Experts of a small language model: 192 SwiGLU neurons an expert.
Below are experts of layer 7 (counted from 0) of a mixture-of-experts language model. Rows are named router (the router's row for the expert), down (a neuron's output weights, with its number) and show model dimensions 160-239. Each number is 500 + 40 x the weight over its row's rms, rounded and kept within 0 to 999. Numbers have three digits each.
Before each expert's rows: a language model's description of what the expert responds to. This comes from a sample of Wikipedia text that the model never trained on.

# expert 6
It responds to: Personal pronouns and names
router:498566576507519505506439486474481515540521598447559548517484545451510433512446471527474507476540527484519509439439443502460512519480460595517564516493562436500515557494467481474570485523502525498529517476533480610510500490490466511472526490
down0:454522517510444498505522448463553538403532559484538485471480506490528495521543510479582490635427541551480488523590452511544518479512552495456443556465549478560438500471528507511518468538494596371441557543504470503562521479452510522518495539
down1:472474445468549553481456505578505559445539478482467496459510564447470455519490510537485507494446491498506516482530468487478465499507406458480529454463466483477463523448412541471527491477564461500441505501480520519448481544484559507512466512
down2:480478517480501542498551467516482544480526477511530465554561478466476500513543456477522416442526564485457513514458436564410542530530476446605537488467521489494495611470458453516449547493449472522414537426502513486483469609455509433516455529
down3:501576507491559479576536483428532538499543497463531589546414468487566491517515455454507500522474496538448528492524492492477516498509453566505408444490484456468502554507430477496562525454511509449501482557515454512484566468532459591481503526
down4:519489487473531471399533531519531562481516482502520535503485480522466468503539462487585528507471395533465556581566520525554504466561505424515524448515531488471470462524553447540493477470442434513399499451532490510515560342471497488602387425
down5:474475506558478546526487518531483464454478450486425507528513444451478518458571485526440507512534539528473513543492535568465543511436545538487470512602512482529459490478590571521515484529540519496470536600474468450511534477520394534542501481
down6:503436561528512453479511524521502545495519557571563483502540510470471556513573519372493487408536468460462541484551436528540573526532506495449513497577542498461474484488541463474469451533510490511483501555514473490483453559484431520481490545
down7:515541543496527539556494456405519557522492473523485512467499607543521478543582502491481443512448466483534473441486589538489598519413517439517449590491475515542541458474478564533528523506546464461501557583489560434422493522512532433454501550
down8:440525496533479494460427459442561461483518482510519494569491434520495486536488462505467566481551484483469522549564457491532515466465522531598437473510500517469492596524480510520442521537488434486531541535486506473447455609514477559501531520
down9:498500523471519468496599444577462517507540505510505534509468507508545517539410521427530456503511571484490475476507513472530575468381535513553498508529480447574518574555462511512534511439453516428517467561488518546470561528601495526502498449
down10:493540541454451448535484497541484479488480435482411508480503512528521520484484408505566532521512485467439462445485448610555534468542488489561482484506526480459504482468501548517347537454549532465540491456462523483473496545514533526543549483
down11:543511477508498498490484536515486487545439510521538537564536483454582456526487456458432573496509472453513554528442491489490490538519470539408523547483588535539431510525476495522470431482458518512425553416537494527477491481538437466475475502
down12:490507481541523522441516525506507532518462471541470493522504517496430479364571575480442503518569466475466511490498553558459533472509516573532624499405452567437523500505534495511507513498511442471571465475496470546529488388403460473512497554
down13:462508517528410473501503594497434442566509504494539474566526454456463547500552477472494539472496416464532653555523432561503468508501498466471509520565479510529494565512520501475471495497531482425513520464473487441475507542553423523570502539
down14:465463516493480427514574511541492515534467471500545423502515544433520550544539475499517489495472565544576537493543547521566519555554563497412515434497511482454454534457450403497479538545471495484548477551491472471475516501514444538492482507
down15:520500515491473554578518539428466501484463491534514484544477608563547439499481472471462474542451532429564548496507523464477587553445544510400567505473469476488556529558489475439507475461524454513491495528485479469493521483501567505527551445
down16:498494549433474496491503555526578543568410550526500513489499497470432525553537415475534616518433507471503364465520571456508552582517462540523506458535561452500484515559477488528530525490480464531470548417497429473494471455459502502517515433
down17:506518537438539538487512530463494481464503545498507536496491423550482553501486504502555531543582522516491497432444451527459458459499478609490494502463484484487455543469556556538556502541498622499487550429503452460488438470435476494479509521
down18:511524545558480495492503436460435478382515546533429500480503435517446529476507519496571478552533498558537498511456520464471516395492495541462464438546543576457595538566448468479553470442525492495489491586455544492477532541498429444538463586
down19:467515465525518529546477493463558482459577488551478496510493447520476489469467460483490562482489448443535513460484499467486514519501507518439578522547486512504509508441488595511482466563503498502491493461490571562501450516461473566559518461
down20:492506536476519508504461378433537521539464476436475482477486477491512532547542562491527480546520465509409548517502494498497495528496484535527465551502537422453505481448504539501550488468470468581442472509428507512534454463372471419486446562
down21:477457511500551536500504539520540552456413505451536581511504551565568520502586531461454408577534520580554512566514589489467541523514555503524481501461498530460537483534515470537490468541492513443378513511519509478562584488555535516444558501
down22:539500501521481482465463551506431435486427482492535515449491475456395514490518467492521479504527515485472525505521597574459508451414485533492356467498473489532526472535501539499488548490517490454463511481525517512510506522484531468480473470
down23:502495503500544543505549451504540500525501438443439473504514456564537551498444480536466442536505509503492505533606521478481445512490520418461523422503482471480524474456517473488515577486560493548490519494518516467520491509445522461455448478
down24:526530461504502511508474529466480425492384493505519475545521504502521462522500539513501486447512531464503466507506595529498552495418544499474427573519445450482502473442529521496631491532469499526491504504488506477542453513474482453475508457
down25:423491392483526496475515410505500504507387491478532444502526475537515570502494477479550444521503465502498495473478458442503616476471503545512550559480510489466478461580498483422539572550529559511488526483481523519497510442524471596531498476
down26:455401570420518540539477423467512513452468515487524498505493512401538497562479530521526513557466484504499494504523524451439514571461397550525518492448534506479457567481510512468512503532503532484522495545498485460515561468515473579508500455
down27:525476492462519496459482503497601485434501441529523426462457526510510489522524540507428550516510491523480561526581510474511517533490504485506510544534512524443476461441515661568438476519507503501482441513537522468488548449466570577434438502
down28:506494498496518491521421476450463477497566436512514517480476492447448495498484538524539532433491541536427519506448436441464463486561483564482538492497515448544498562490512506515500506566470512492493453614548508453456495503552462532514511507
down29:497460515546477442480458489464510437524513530495489479500448476458471542463478458530546575496510489479512520575498445506469474589580419509534473505534488450482530552587408545479514484449507476442491516462541478513504525388526456553518494521
down30:492495517533549554512504518450425566527471502581502541527447560529549496499470461459597540528485586517573494461537496546521499470519476478478538392500500497588473493487497540498580506490460569609500545523437483477543497347485500471521483500
down31:470510473523513473448609497476525513528469481452502470441522526484560527513444527494519522480524543543488479532472505434536576486472528533494443511432487528559521467524487563523529546534529526473458481438502542506507548439566459510459528541
down32:545505514560482470472488526496509476535509495529443468442504527459466535513576491504460518520480515421438498567495505479565423506499476451537433472513504485461509454485489429533448513447515523508526488531510538497472440419424505563476556496
down33:499486587529451574502528463521519503487432577493433459582464554476573546504472409571541571419494517522443476479507441530552513525456542522560529480530527554520459492516552520514479465455491525500556501513498541505501530493506521488558483570
down34:552527491437521496439551468420477563454480480522508504469542562448456511552464514568472569506509458542573480441472514473495466453504520479481534489491506524510503533538476484501567473510448465480412479514507451503471488392452502380506442482
down35:521505514457474593489462506500495565474441517540399506540510492502521512523473540514513516593541420499457525464453511460498398586519473432571529556457518531507467460524507454511496539482502500436514510532540495499485559517494520507484432490
down36:493514519479482506552487471507525438463449505471509440470599461502569436496488585390411532549514495458501555524473577435535550483461501551450567536539522494528574548476559472466581433488501606498482503504545501525511508470514528467529552539
down37:472509436525449452449474576524485522497521461518511517501551529464578457496492569459431487467423512529447447520529516487493522591556433482476509502472542475462490496498421504484525468507498552537504494513506425580507548489534465537485541538
down38:543441470502515571507456538520513508492531484471447521494548558524469481530568532501468515470518507472512575422473511526528498590494485518483507537498499477562481490473476436519456478477527504482470518513520549449499458588479456500443521608
down39:518544503448558455502538493494565482465497564531449456378505537577416461495496495531534504547485583515526525561511481509484515517525468453537547520498511496469456489588536584563503551510530511567493508529503518540443512520459476518463517508
down40:644433540483515420488493480515481509486544534483445490461500546547503440436498515431524556509436520499509514500615531475508464478440546466444558496514499425425557489495466512472571498490521565545521496532480519441468495453507515489545506485
down41:500464502494541535539451435531513521430408505474492488462451480493509493457520536515469428562489461437447516507457548536440506512501520518491459529487498506467520454549520544537451500532507437524562498473451468461547519456460588437509516519
down42:509476485523509511417528550508480487510489529506481468619515519548617542525467575485464466508441530454431446544475501480514565513521530456522572468473474537467529487501506495440518418498518611493529443502534504525503519474429514510420457449
down43:508510514505519422480538475578518494533507494528551519502537444496478488497524461506540438537424499472474470522503527524478565446532533454509561508476506485538540457568489483506461476522572504546452566493552504527430527553509504466492480510
down44:509507530519523478488504514609486461471504475498554477479457504440462500490503479521515602467465530486501502489531453530479521475481460497498470500527421490511465525504513550549479526521425473472489532450524500501557533517508511479524550576
down45:500499440568396444390451488542537518446488460511487476562538420466487463447539516600514541482513483460482470515425599473421497502578536476507471440471520521485447495489541430524504459486500553530569457471530510483491475465402507468465426524
down46:516443470516485505452549525530489476452531539537512409496483454446523499461411500482619474480553503427511481480462452493493482566513510523447535459494535497557509518535512494463595509490496540523506465442459492548509513485522470550512530488
down47:544552533484539563561528538504482577534562494499550501454445437501560480544438467422535479443477507590523513520525482493545442497515463471524507550522534520484465450460494475462495466509464455575487438463502543514545573565597510488488550520
down48:483492548465578518460494477554566509484514498443437452384519442532431509483504420527515501529461551493504465534529444497494524525491516478514536456484488470561528432541571482506493540512547521479516471520478497492534499512486483527517488464
down49:499432518552471425488527447463514422508443476484448483385504479457504549412578485560492520473456455490493461507515543493498489494517501496507411468497537487488463374498525477500481473457521517485502450503521518528541482482502518492420505506
down50:427547468468466442495498499554499467577497541480457442487494433515469477540453471442524482443520565508480507485539449500475478495468498515495422490492519452565489553501493568538490518547531500528542470493513478582523475451474520564501562514
down51:488493592543477568437497503474516500532532514496492462507512507515462528483497491518521525479575471500513534509469508464504460484490506408574528462468580448496518544482549361498520479460522531438462482463520476480481525608511507459490540508
down52:470485527494565494502481477475455496445534499488536487538460504506514529463457582527547479559530520463460582485485495491493357587511566420536508521500516405490524491524542515501526555548492500436551486569516484476548546568488496452438510447
down53:447416523487504494505542481522507562483448559555565500469505461508486470476507505502444505446472560504551464488499532455497492516479484502480527439505526583477515506573517471457543477561485420487607445481530556484431517495508520523551526560
down54:484464514497400532492484523509477456528507507544509560513501537507475545566484450509540494533496494487598432517486550551540549444512532518515402515436460538518488439492493524576471476501532542528546487508496490537507507502471533532473550427

# expert 8
It responds to: Punctuation and section markers
router:489424544560490430472545565531473480471507540519475475480497492552478509450497510592493514485456532434506494438563501575552513436485500461592550512442438559568446534493553545521428533559587455517473521481470515502491489506499475447443489482
down0:544474484499509516459495497575446418482531445487507536539474490483519448460472466463462476407473491540454523532532507455460489510489542452470518487482508536462464523495574405506530517513484515491488489473494536507526409461378453508523487453
down1:558496577502490479454526519564495472437533503467540500497495534500512539458489564533379444536486441522449519509452500512567437501445602515545461536468444534503432560485472471503501511478505505542510501457575445421390571519572527482514513490
down2:520500522506425526567556427502508521539474499566566490550559395527440413561491544506455495493440523517479483539459482411417494478524484506471481502542486517534512531498515441519533488521535534475522528518514465520495513363435543518497510442
down3:492491429464527535461412485584465541571593495447415450519514477483514483525458471546490507485490497598462495544516521509479455537448478490510480496526485376484497484525445497484471448459485504543488490533529525482482572564573420536428588492
down4:486529495517465487520483497515553547472404494468444479488524402569488466517461487481529491512553490522460586515466462448479520432465486461524498487530485486496485518510507444548491532500504520486469543547540520534507451497456482517479484453
down5:384514519460465505529489501486577489549432460505495544565616369479492519553506510567547525469567517601492477460507495494501446478438465527486472488575461464478502521498505496497487491495447490490476512515477437448528477488511531459477531495
down6:453466540580553460472508514505524523502540506457528552574493521455486434497570501475558548468580444571455480523504537573558385564526488534464406459516465476495425543451530575518418459468507510507495461484455509534462545517528528538474467545
down7:529468516518486510460499546512511503402498449581504567506522524499493504474497479441487455489528513535578471530424445413425437457445471509508547433542516477478576492486454447493571470483483530473507579552495403516535575543505572518458610449
down8:513455533506580484476467533489505499488541431509519460467412544505491459480466473546473432438480487475525531471527414513623538458419533468530520452528469453503499535463574511526439475475546477476433537494494523485529456531463462460488510506
down9:498573438519480451475445535487517547498480498478498464541496441511507466507466538532473543448548496559413489451468512469530434518506498564447436535457482525472535553511461521454416541453509520595505470407564578447493421592535518472507488531
down10:471562499540527501561498570515524558492447523518497497497551466572500572436483515495491416537539567420529497511444519539450532425459505473484469512484513521491505459514523534547503494528540496501503521550521543518552553407442518548568513462
down11:515507452518483512507463476494527475476507568428432471544507508515493531480495556495502502528475563543495452451484455496501400599484440516520531478490492513507527503494537478514471531540451514547551517492481497497498534529584433418495492506
down12:503534515489438495493440505464493493456465564529519481536525452533493538431464570476494474509428495511486472483504507471476452462535446486502550522413529553460515550585493547518525437510443492428464494540499460507484546380468479449539495506
down13:502532472472530557525391388526562470449450511550514431550516528525585528488514483480480500494556522556519474545491490511503569497529576515530525503484534474498530524526474506443445484515530470470526566527507536555462474536501407546496512522
down14:481481525514558525429601585537490467495499492490519429495476487507486460523466531525521483503509466531407512499496537467528464489448582518418539587496504513508494527412553508485408528521535543479492496470424510464433481413435468508481495457
down15:466500450437527456510450486590570522467499528466493553441428521479494483443536487483512449478495484463470545479528454479524573510510534508455520507442458515479426482520478451497491534529498499460517490512446554514455470424505552572558448512
down16:483463479435551485523489491435456489552503486459511526442444534547456576414538552419439489381529517526530503487437489483482529544539443540462534572478581450527510494481503539472553465484489490453467525459533474468497444444445538481491544542
down17:511516450504525490474528582489456537483427520544530500419495490500554443555540498509572491513520476506513549540525466473477568523512512488567459453579542507493483557461419444483585483485387465488445532490503465519469586506584500479471520488
down18:472444525493537467417491556423479453538493460538529470498481545498453542517508534579543516566622488502491461428474494560504530476458461489514485512452476511499457444480445523543526421504552491486457513466497478528457497656532544533463501471
down19:499522502515439482526470554453523511511437497496424559504508418504487528470504530470513544526462529531531535436542475452502468493479564486501474415500520521505487510495532550511589438530489542505491558512501494547545501487487487485542544484
down20:572503484495517514510468450520474462571489503457495397466496528515525571544428538499504457471464561536483449518499497556426578508569490453479499476542526506419522441529529501454486545532492506469524523549519505592474557521462508533535458538
down21:421486552470478506543483487545544535509491512508535482470482560484510456495566537485463533495518437526448524552480431500528426528521524528498548415519511462498499486550487482495490458487511545484519599485491491493479621504685610505489510476
down22:511540531469530489497566481533547499524533491416533416461474539510525536552475542500482457540506464504481528522516511547483531440427580506555521478539485462497498477461433496517463549472518511474517519496454516457458486541554573507540493488
down23:513471523514556549512465534433535477556574484478467434518438481517476522548467496524492513443561565516493505502504374510531552495472492493524451494506401508561508448431524512496521485515504502590502460557472536449481459518443404542524523501
down24:506529524579488520456516524522466491473531536464493529499483478472513489503502422587579428475436454471495493563524483503472481481531489504508460515504517505523511531472563493553457482468516514489488495533466507519482463470441425439480464436
down25:540425527553492499439509431492460529514434470497496508511540518496486520488476438563511451495465473516521456527495513486521543503566451507523493453556561466551519564500432487452463472499502504509440557457534481469519414541487518461488470459
down26:608488512585457525476521558504459442561544505476543394430520504439453521508529555449479474531436479542498512462476614499446447530552477541519549557515453505540541489543496581446494450503546479494530543465478475515427529506523455534474537448
down27:517510516468493526565483459528573555490553467429537567542485439490455512493546572462501496439499468560491473475493470459467474524485523540487460503547466507497549476540530506521488522473567558472506530612518520487488405537494498590465470516
down28:501447445502511486470469490491524402474511465530543551550472593486530545480613523568505463532508516532451490519514439480511484562517481481405538492477472461528495475498536533468558534506503460569561457525492527498545425519527546518498535470
down29:482513521474504411528536496547560561501492468490564512518468563584540466493492518486436491521460413429516497527502463453511553468441455445425526463423528484541550441471522454452473482508469514519468472484545499486544495492516514516540450471
down30:486566469478524420503512526476501577532518508534462552490540491441502510433501471424504545405488535491501501475521521485519557483474455500482421533473529478528466547485509427469548496470522474510543561524484456622514412399385548493419570518
down31:486451445424485557543537517494440467538520495522540490424483571526497479538497528428426447551514491524499481502512462518495522477493549463471561575455561564581537519443525486501580506501479526548526541528460535522539551622639497554474449478
down32:544568503477565472462467497498536525494591507512454528555452435492437481531481504468580537497465510470499528513548542498559455532449493562476534540543517458507557474498517521491461503432458489453460494550522559567533372498391570451410548508
down33:487429472560463484464519538520437500445507533541533524507578505442502442524501489463512414530475433507526467466495540528486499488540487558468487451642478504519418473506547476472546553462460541493471468535421505488495565348426434474519444499
down34:485519454480457468522511485499528556465505556515460514456440478511517456509526504493485497504490537467472459495455470466456471423522500479436446497486526494538584501576510501518522481459479494545549552568532499499465438372383444448477552499
down35:532497512462527444549478542473562571471500506492519540522454522503463482404518434407523484453519508484484496493491455502501533446484511497524519528465448525561483443514528415484494492527548420545506530534458539558501436448387533452516532518
down36:523594483530453487488517514531539583580503452481466493507479513528572525549397488500508513546482468556465489505519424464605499492547531468485475467452527478502551538532498504492497451436476462565501588520478477413472447545415513472494506506
down37:479585468466500546568507507528577507460476529528475449494496466502534431581475460471477542476468540524468477626444589490518537541556457541463502525527595560499494459539509489517516494516459547504543526527525561474531512360523465555567475548
down38:541503462505523419462567518533458588491563467548490416454412521454467533506547575486516491502496471497476465524530537525469554496542498477497540533438571475461490469554528425464440451474540517558506514430537503511553501429473492438453431397
down39:466453501496421537564541540529462509504547503498542538461469506525561483532460537481538443481470499470460488487509477531533502485510585506513537568460489474543443453452537437537535545504475537517526512474500588513510553555634492483535477517
down40:383485523506465507468472503486482453473446473504530470586548454520563446447494485483511500471519479506474549447428490501543424540567460498522496488536495554481438484525489500498520552451523532487450473569447507542506510462470505406517441423
down41:529530497500579538494546473524480481564428498570548503574504514485576489520461493490499488523535452555494497518515556517485508536526517447473506526585512445580518459518474473476448381514493411563467528417505518550518550531519469472461505531
down42:500542461545528608470463568475494517485445489499480473554490461521498496529463520534553509505447533514562576436560483518519559492550578506465501482451474505478450576426519463466483558510523481478513458497492390459440399532440540540555503551
down43:488534498474494504475452468514494509440581545400463482509450463454501415514553449509521531488529609431486475517484489552501451514504524508441505421522522483518458478454542554502504468460546545515496528487487414570509443614556505515501487457
down44:480500467478519461512528426563566461413551507471512451537533532488536488478480564548530484498430534543562472538447476479491506440514575543433462407470471591504445503473427516546487503522562467464472470472514485483480581499562518484551450518
down45:428497458513527423494523464494473475481510479508419506580519427516420491495567462466553501504477511572538498559512486514552465462451569460515430485498471491487497490494509480545522510433493499452500529563500464534522470385389520483482450514
down46:494568470471436513505463513469540463470485551509403482547508495514534514539535523438454494593570500518510471552562523474476494445491498467509443471457497562499552451504479515480463489500594502513471537514528576542483526503488538524438487462
down47:501504439487614577524484467487534535424566469501518557486499416530555474453470498619554503515537501488479494489496510483542458607397501500450457529507486485425474498479477606533426490528525517464483522499512487491536482532531555559495581529
down48:452437491479450480528495544390518487496519473508527538564528510524490467466513476522502536527420538504537514509448545414538493519431486459496439538509505554480428503499579536609546536510460484415509545524510478460498506451508481475476471560
down49:514469428454433448437532500542492450474460442504488434502564554457472544521493516500510474548457455529477539523496528531516527486489475434544542488400523497506478563523469470511515493510528541537564492434528575493527606622635484502478494504
down50:492463541496563457418531457466506466492488526475575421550531506510526477488526463510474526542496428469478466522469433517480523492422487461483523534473415538589453485531483451532539496494547506483480492436444517500514443549538532493548504548
down51:581497536518563479565529488530521531509514581588512445465536532391511451532519544489537471521501447563457480547473465509463451457426445507485480543518529523602620436509489484474554454485459450489486481474508609566491568539548486574503548532
down52:545499464506484539427496475567441510480538489488528482479519568477483517463519442483430524533533427498481482454500526521521507555503552507492543631492560526566476592445525542440533473470473494521498523422470477534483513529529467512514483466
down53:560485469539433511472405425434492468400519547519537549606453441538476491529517470601447562462403548425533488493509494436572528522515486469513468481457441535523496524496485461512545474452524503524521500547455508478468443560522481559468524517
down54:481562514522505467532485508515494509464572490507487571466521482470498474451479449543606505484454490516475502482476424469544482535538455558492436443558400475518464465490533488527515500495507472497419516515518549517494437435484449555559490501

# expert 2
It responds to: Romance-language name pieces
router:470546536496463502403457512534423543395538471489517510503568450452490565442462515480560527509517443477489506579483527490507460495491508482459536505539570474482486525520559493556565414513529533469502476482520501521497485474493522522579499453
down0:408563527467515402511465497488499448557364540502560501525511485397481485437509465475515503504462441492478445473495550552544526470458551439532431501467525489561514415497515435486513479518544485541441507556473532496536490585511515539498527512
down1:511527585543509495395474542450486485549524524482450461518526546432468552536488406540456458530488483499544531474576503515534484473502486479505531481512515506444522460542521535525533479471532526447571447517593567554526418540461503501498505503
down2:541442421528481518549503446516508534529559480568453545537467536539439526502487515499511540533486502477498507562499493525504515544509502431509495481395483447537449539486503560509491501446583503491562513524533503469523502478488546492488494589
down3:548444524482526510484485501472475575528488459490567521461430479521524524578515460461566550495519432507437470519563542509549448502507525509516504476557508513493494436501510548593490611515490497530482451480557519461492513496513535519474428452
down4:511501526551479492449508463532457434548495483475536462548527529520563505495513470489493526449471506499580527450478427478563467431445506473504475512511566408573534477478512526456435529474522488459416476530547561544459476556462466365557490511
down5:450506572497544497435457496538484463470540491511520502465513499491526424515475519574465464575500413542510509500605530460450446484465454527467428462494438572529548485571477551528514553588463585458530510503529480524538522537566538505471519471
down6:510513450539531470546556512509490540466451496497449444484514510604545478498482530504540524543510539508491541462439467512468576452546517509478542482497418542493503536526457567538503443471494503514483474490515532515388565502528532551442504504
down7:493476465419476519518514525500462569490474518534507442521454493508529504506447490525474461568447468523534413483523503536502517459428505483542504492455537463511544419491518480457542469604510434459555508568516446458596526508525512484485515530
down8:506479509583448536507527447501531435510441535456501482530524491453444539474566461567527449489477479490536453512484536551536572534506537594598458445549518508411541520529499506533616465492495489478508513545419531552475441529516387467492488558
down9:497547455546523473540476533556460586462524502533522603517510475571470517601519511522541441472490490484494470537469447474507482492468455576473515513523492484455493513489484497448455478449475523448485484485548474511455462452505453509450469461
down10:484494523485446402482494487544508520535471482502478478520437532577535480406539547541501502522434515491496515502521505455559479528570530482440453533513546457578529477509449489449507525400504538474490431532560548539478522480506568458537501500
down11:472497526434456565474534545508504406487526494450477532447479476478445572487497437533511384505587529455460457496451548559562491493546480485474464519496511460513518471548531446476540444515533503495534500536505536509467475510498456511514518538
down12:449470519559472517474487559501430506502502509486548477523516426475525487523529578447433556509498493507494472516481518492434494575475501534433537488464525546459568495490512414543457484517537501539385563495558478457569494478491481521556479484
down13:510425506496528477455457550427527440511463439484526472481471485473503499516465492506483529483497441502505531474555451469572528387503418418461401507560406483510489486490517487505559483494434423431501533491535557464469471550541449436472558475
down14:514533499460562559515538507491549513522455523428541489513535532500466533528560479472459408482535547438506528468550475451515552483465526488580456466512554510513522535487530505519424484472529513475536532546501477532450528527466503446522479517
down15:532558450413496520416476489505550422478555452514515459588483529500509460503527516478471544506554458542507464474533455488482530442544538472492479452498479477484483472443490539445521534538562536542504582553484487564489498487503486483447396494
down16:508440475420553475514469496503471491444522502411436497498514471440488521566420527465495513515495518465502441536465441454462627488538472476483419509513468475525484577514513515514494491491494496488554528503504461486586602515509457502486527516
down17:539492555493526527430503605502523495457447495493503438394526539488541479498472552551504485484482486525515493517439556460456480481483513493479457471432578582498458496529423481522504557436433558468570527510512495483501480444491489569491518494
down18:462533556458516562386467590502465552485500477577437519476503490536556498539418483483522494511495480514458506497446491484566450460536517453486511535555534507464549517434433459494510510530515494439467498498506482511524546533464497519477438468
down19:514493549521549547453436535518482436502481502515540481519511462569480558529479534500525476471416519506609495469452566504549541481596460565542510507518523514575454527505376492531516479454492528520464572412425534427495487476500478579496489449
down20:509460503498493514454446531515484495505511495512491514457571461495567527565436481502503552452456565511477471535483490471449384514469570532426556457496489544471487500533501462529486551554424594555545464534483537546505503515487501517495527584
down21:488509436440389425519498507548492431496562479515541514515411499537464471443534520482555533490452532476503508530479432647568446526475525554489524488505457526491470493508536495512472480414440494495536564515529454454511441555465541443511447541
down22:543504562444523573512511448544499553452546469463420491467602463535479523484490467438447443558508492532387547502503553503512500466527509504540481476513500434458468517589500491530462542448477549509473546552565511519505576444524495472599468532
down23:523543543451480575508478512524544528491542410501500505532537510522518531539564484457518491527520504469387423541457472433526535548506570575444533470492484514526459537492485473506448489509439508562523512464525517419507573509532515468520530535
down24:431533389482534533527489425474625506484447478467494473465480508485578484530503596542444496516477511478501417546588518500453553488508521504587398535534498504576587530503497511489457614476514457481537475482561520514490475494460552469416557539
down25:481514510458480500487485537498464506567505528477495484507476511508491543490491558509475524456423499489461486579495503462527537457489622470529516535512434477414475495471585485490517465533530504521441567458543530466495500514489482500503535467
down26:502552529489499498534426507459487516501419480522468480508548508499529447500508432454534465493480506432526603452536490500542479499500572495542527480480548425557483557500490516534462541480559434474504498491429481530472548507575466524499564487
down27:499512496536507511564507541506457537530485526461478532415517512439405462507533472482470477466427504460389431495480429513444496569575545502498476525455537528529573570451555460562541553524509474559584498510516487466458512532559478506585489492
down28:469483473527465502483492480473495531535489421526515485560493448482509476546513513488540490503509541530547551522444493458526419484541458501504500525500469505500529512468436567426500516468438437497500475528457425482512513438446513410544495479
down29:420458493535482490522518532552551546525485447559457536533534488405527511473502417495505603455430510541536466505540472519511471487540527538472475486528505476438511418482515468528485487541491502473537488502449462557558469495502455533488455507
down30:585541510526522567439437550542484439506430491491514535472551519517459522546520524512521458551471477512475497451585565515481453510478505487478531521469470460543494517432494497498568423513523517506490580504449568542509526449526552457501539453
down31:531502485456451487526459543503589492516534490460503551464428506572561548466425501513525508471505490556560476538476495586503521480488537499432530524437555469511393587470502481533458542524536438470531455530463488535516454507518529514492476572
down32:488505474539530508460440512466511487470492505541520509494540506492510515517521435500425531435524494503512502443570446522431494491509506528501595464422401491492507492537454515478527470545478469465461438504459520535569502507500499530475489468
down33:500555528580494443495486524561488506458533545517508475513571445505511515477508539490500437554534468471571589495543533488505495534557512579426414450572510522560554468524458453517496481491549556532474491447503530501468515465465566502496517431
down34:476547495529464545508504502476548476457502410489559481522472507471521572548522548547494567512577475471555431460535546473492526472459489524421503513517530528543470573458441521449457564479481547517561513474479455439545490524477491459536508464
down35:460488463493443446483452428535458470536498541501481527506526444501526524449550454487529513502464505490502518530488473474546472502538497573504466473437518440475535472592466486529497479482540549523503466529497531464432543502502537454513504438
down36:564571532493522540494491474491512525556467531532585506468518500496470472491470505521548457501511503412554414528571485487468510501472446515541522470547403618502523392521470493483480490491490576510554433498462506529482517489478533540572574545
down37:502505508470566462496458535505463520499549450488501481506496513535443496486486538569485473516457548444414409475483464519392453481441550532522510489508462501462519501498513483450507499545524453531523539516451479455450522520517465419481488589
down38:572577558496507572553516478538456462500440459532515514447525508583548537485489570469513478557535551586478442519491519573564441454482537490442523493489521583515479481417484450532483480527522425561609492499503441464546555486518530479532505527
down39:499547549534445470489475575442493492561501516581431497471494523449525523509449560480425513504483530470463515458548441485556509535507542553433527501423513395479521579550507466481423544526484566525536528469485474514491490479504524399483444510
down40:534546506507513515484528468432447549530551491474523483500472530438428529523501512513492519506525473479494477459565510469521480457541473520549496530520519514535561519538501506631421540501503431482444416516505497500434540487535520515446470505
down41:456459490520466518471494549493617499535532467511525532503469515453566520457551442521503474535483449537575552452543484546531512429535520439466417559499528464496533428548537499489469472500578514485526566421515467431474495468477463519563415420
down42:483497538500568471581419472461490530467494531487447519439507465471555422507490524470531522442407523534497526455494496488532511511535540433537464518561442543482541514508491570527529465494495447438480487449460561457510534491506504540391471502
down43:499472437531489522492467517501535541500530486532588505410484492480466488505553523517541493483538463455514516570465511540510511515477523594529461505513523490515505483525480546557506442448466465522518505428438481497467506457492524495503538425
down44:525470525489524494521488457475497519490453493474489489511485530473486511534464510473527460531523516563636509462545511543505422491502581442512458432509500490464491460520441558385518490495503451545502449422448546491490520441508530485532515454
down45:517534426501418422444493487484536586460514525506492470474503470468520500481542451504498467500587450525476478497423520458489449476470524542483493442514460463477461426597520515553554493395478511482502486455560509480427483420457525434474457480
down46:545525504474503487426485475550504478523556441455578474500477536505542467412494509526563474494504546518526471559462573531508494488483426540555515513498500502548414553413530508535578507489466503486549482598453625512505508385451430512464500531
down47:499449494511437462355506516577436523573494484497484497407534489462486485523557477492504525558408584554477442552458475474441451470515510432545474457486535448539549470484473493469501583524511532484446465482525483472552473465482515522509519505
down48:423527466451468507561495490504504542520515531539463556502571480492476543529545505487480508541424505490549558418573502460474422439525508532455552467487507494526515497488514508475509504534499488495456500450481449573480531401497449463540500465
down49:527579488430540534459462527498497508516508512534527464544457491520490515589506524461484510536535548513518499519499523527533511503523466519490397474545471489448498518527511458468504545486444549515506531519491494515435508623485496512472565489
down50:540456477555451494444477550569510534608525492516473550485531534552449590504493483510462514553509482465495489498447538454479489470437531505519418545522413566448492394589513471511543443552501532526533547513562463511540533506516485435444480479
down51:542494525509488461452553590502503501537507528501550510347467478454533511517445441504554422468459478505564509549527475426475498503470510491506531468549580477524518436567557484504513495542481565534563443503442485510520526465535496502526489458
down52:530475522503504477507530491450487472518495441484502544370496572538499525480497501462520542482485468476537499523487518498436468463470487538540519550540541510427403495454537500508538516479515472462503523398491496482496490466510516426575462575
down53:478570525520501477464489597541570444523484499536503545464533491478490526532527410476499432480513560407513494488444565546498537470497529552452525552513514463433530495494525471479502499498551584550464530507495530460520521517514468486444485542
down54:466514538556495486467498525495493551424476545562433469534588506510450444510555521492564520521471493536469539433533458440459513609541513516522516470491525538479446528519400513496466473521554554546465490421515501496493445492518513485466515481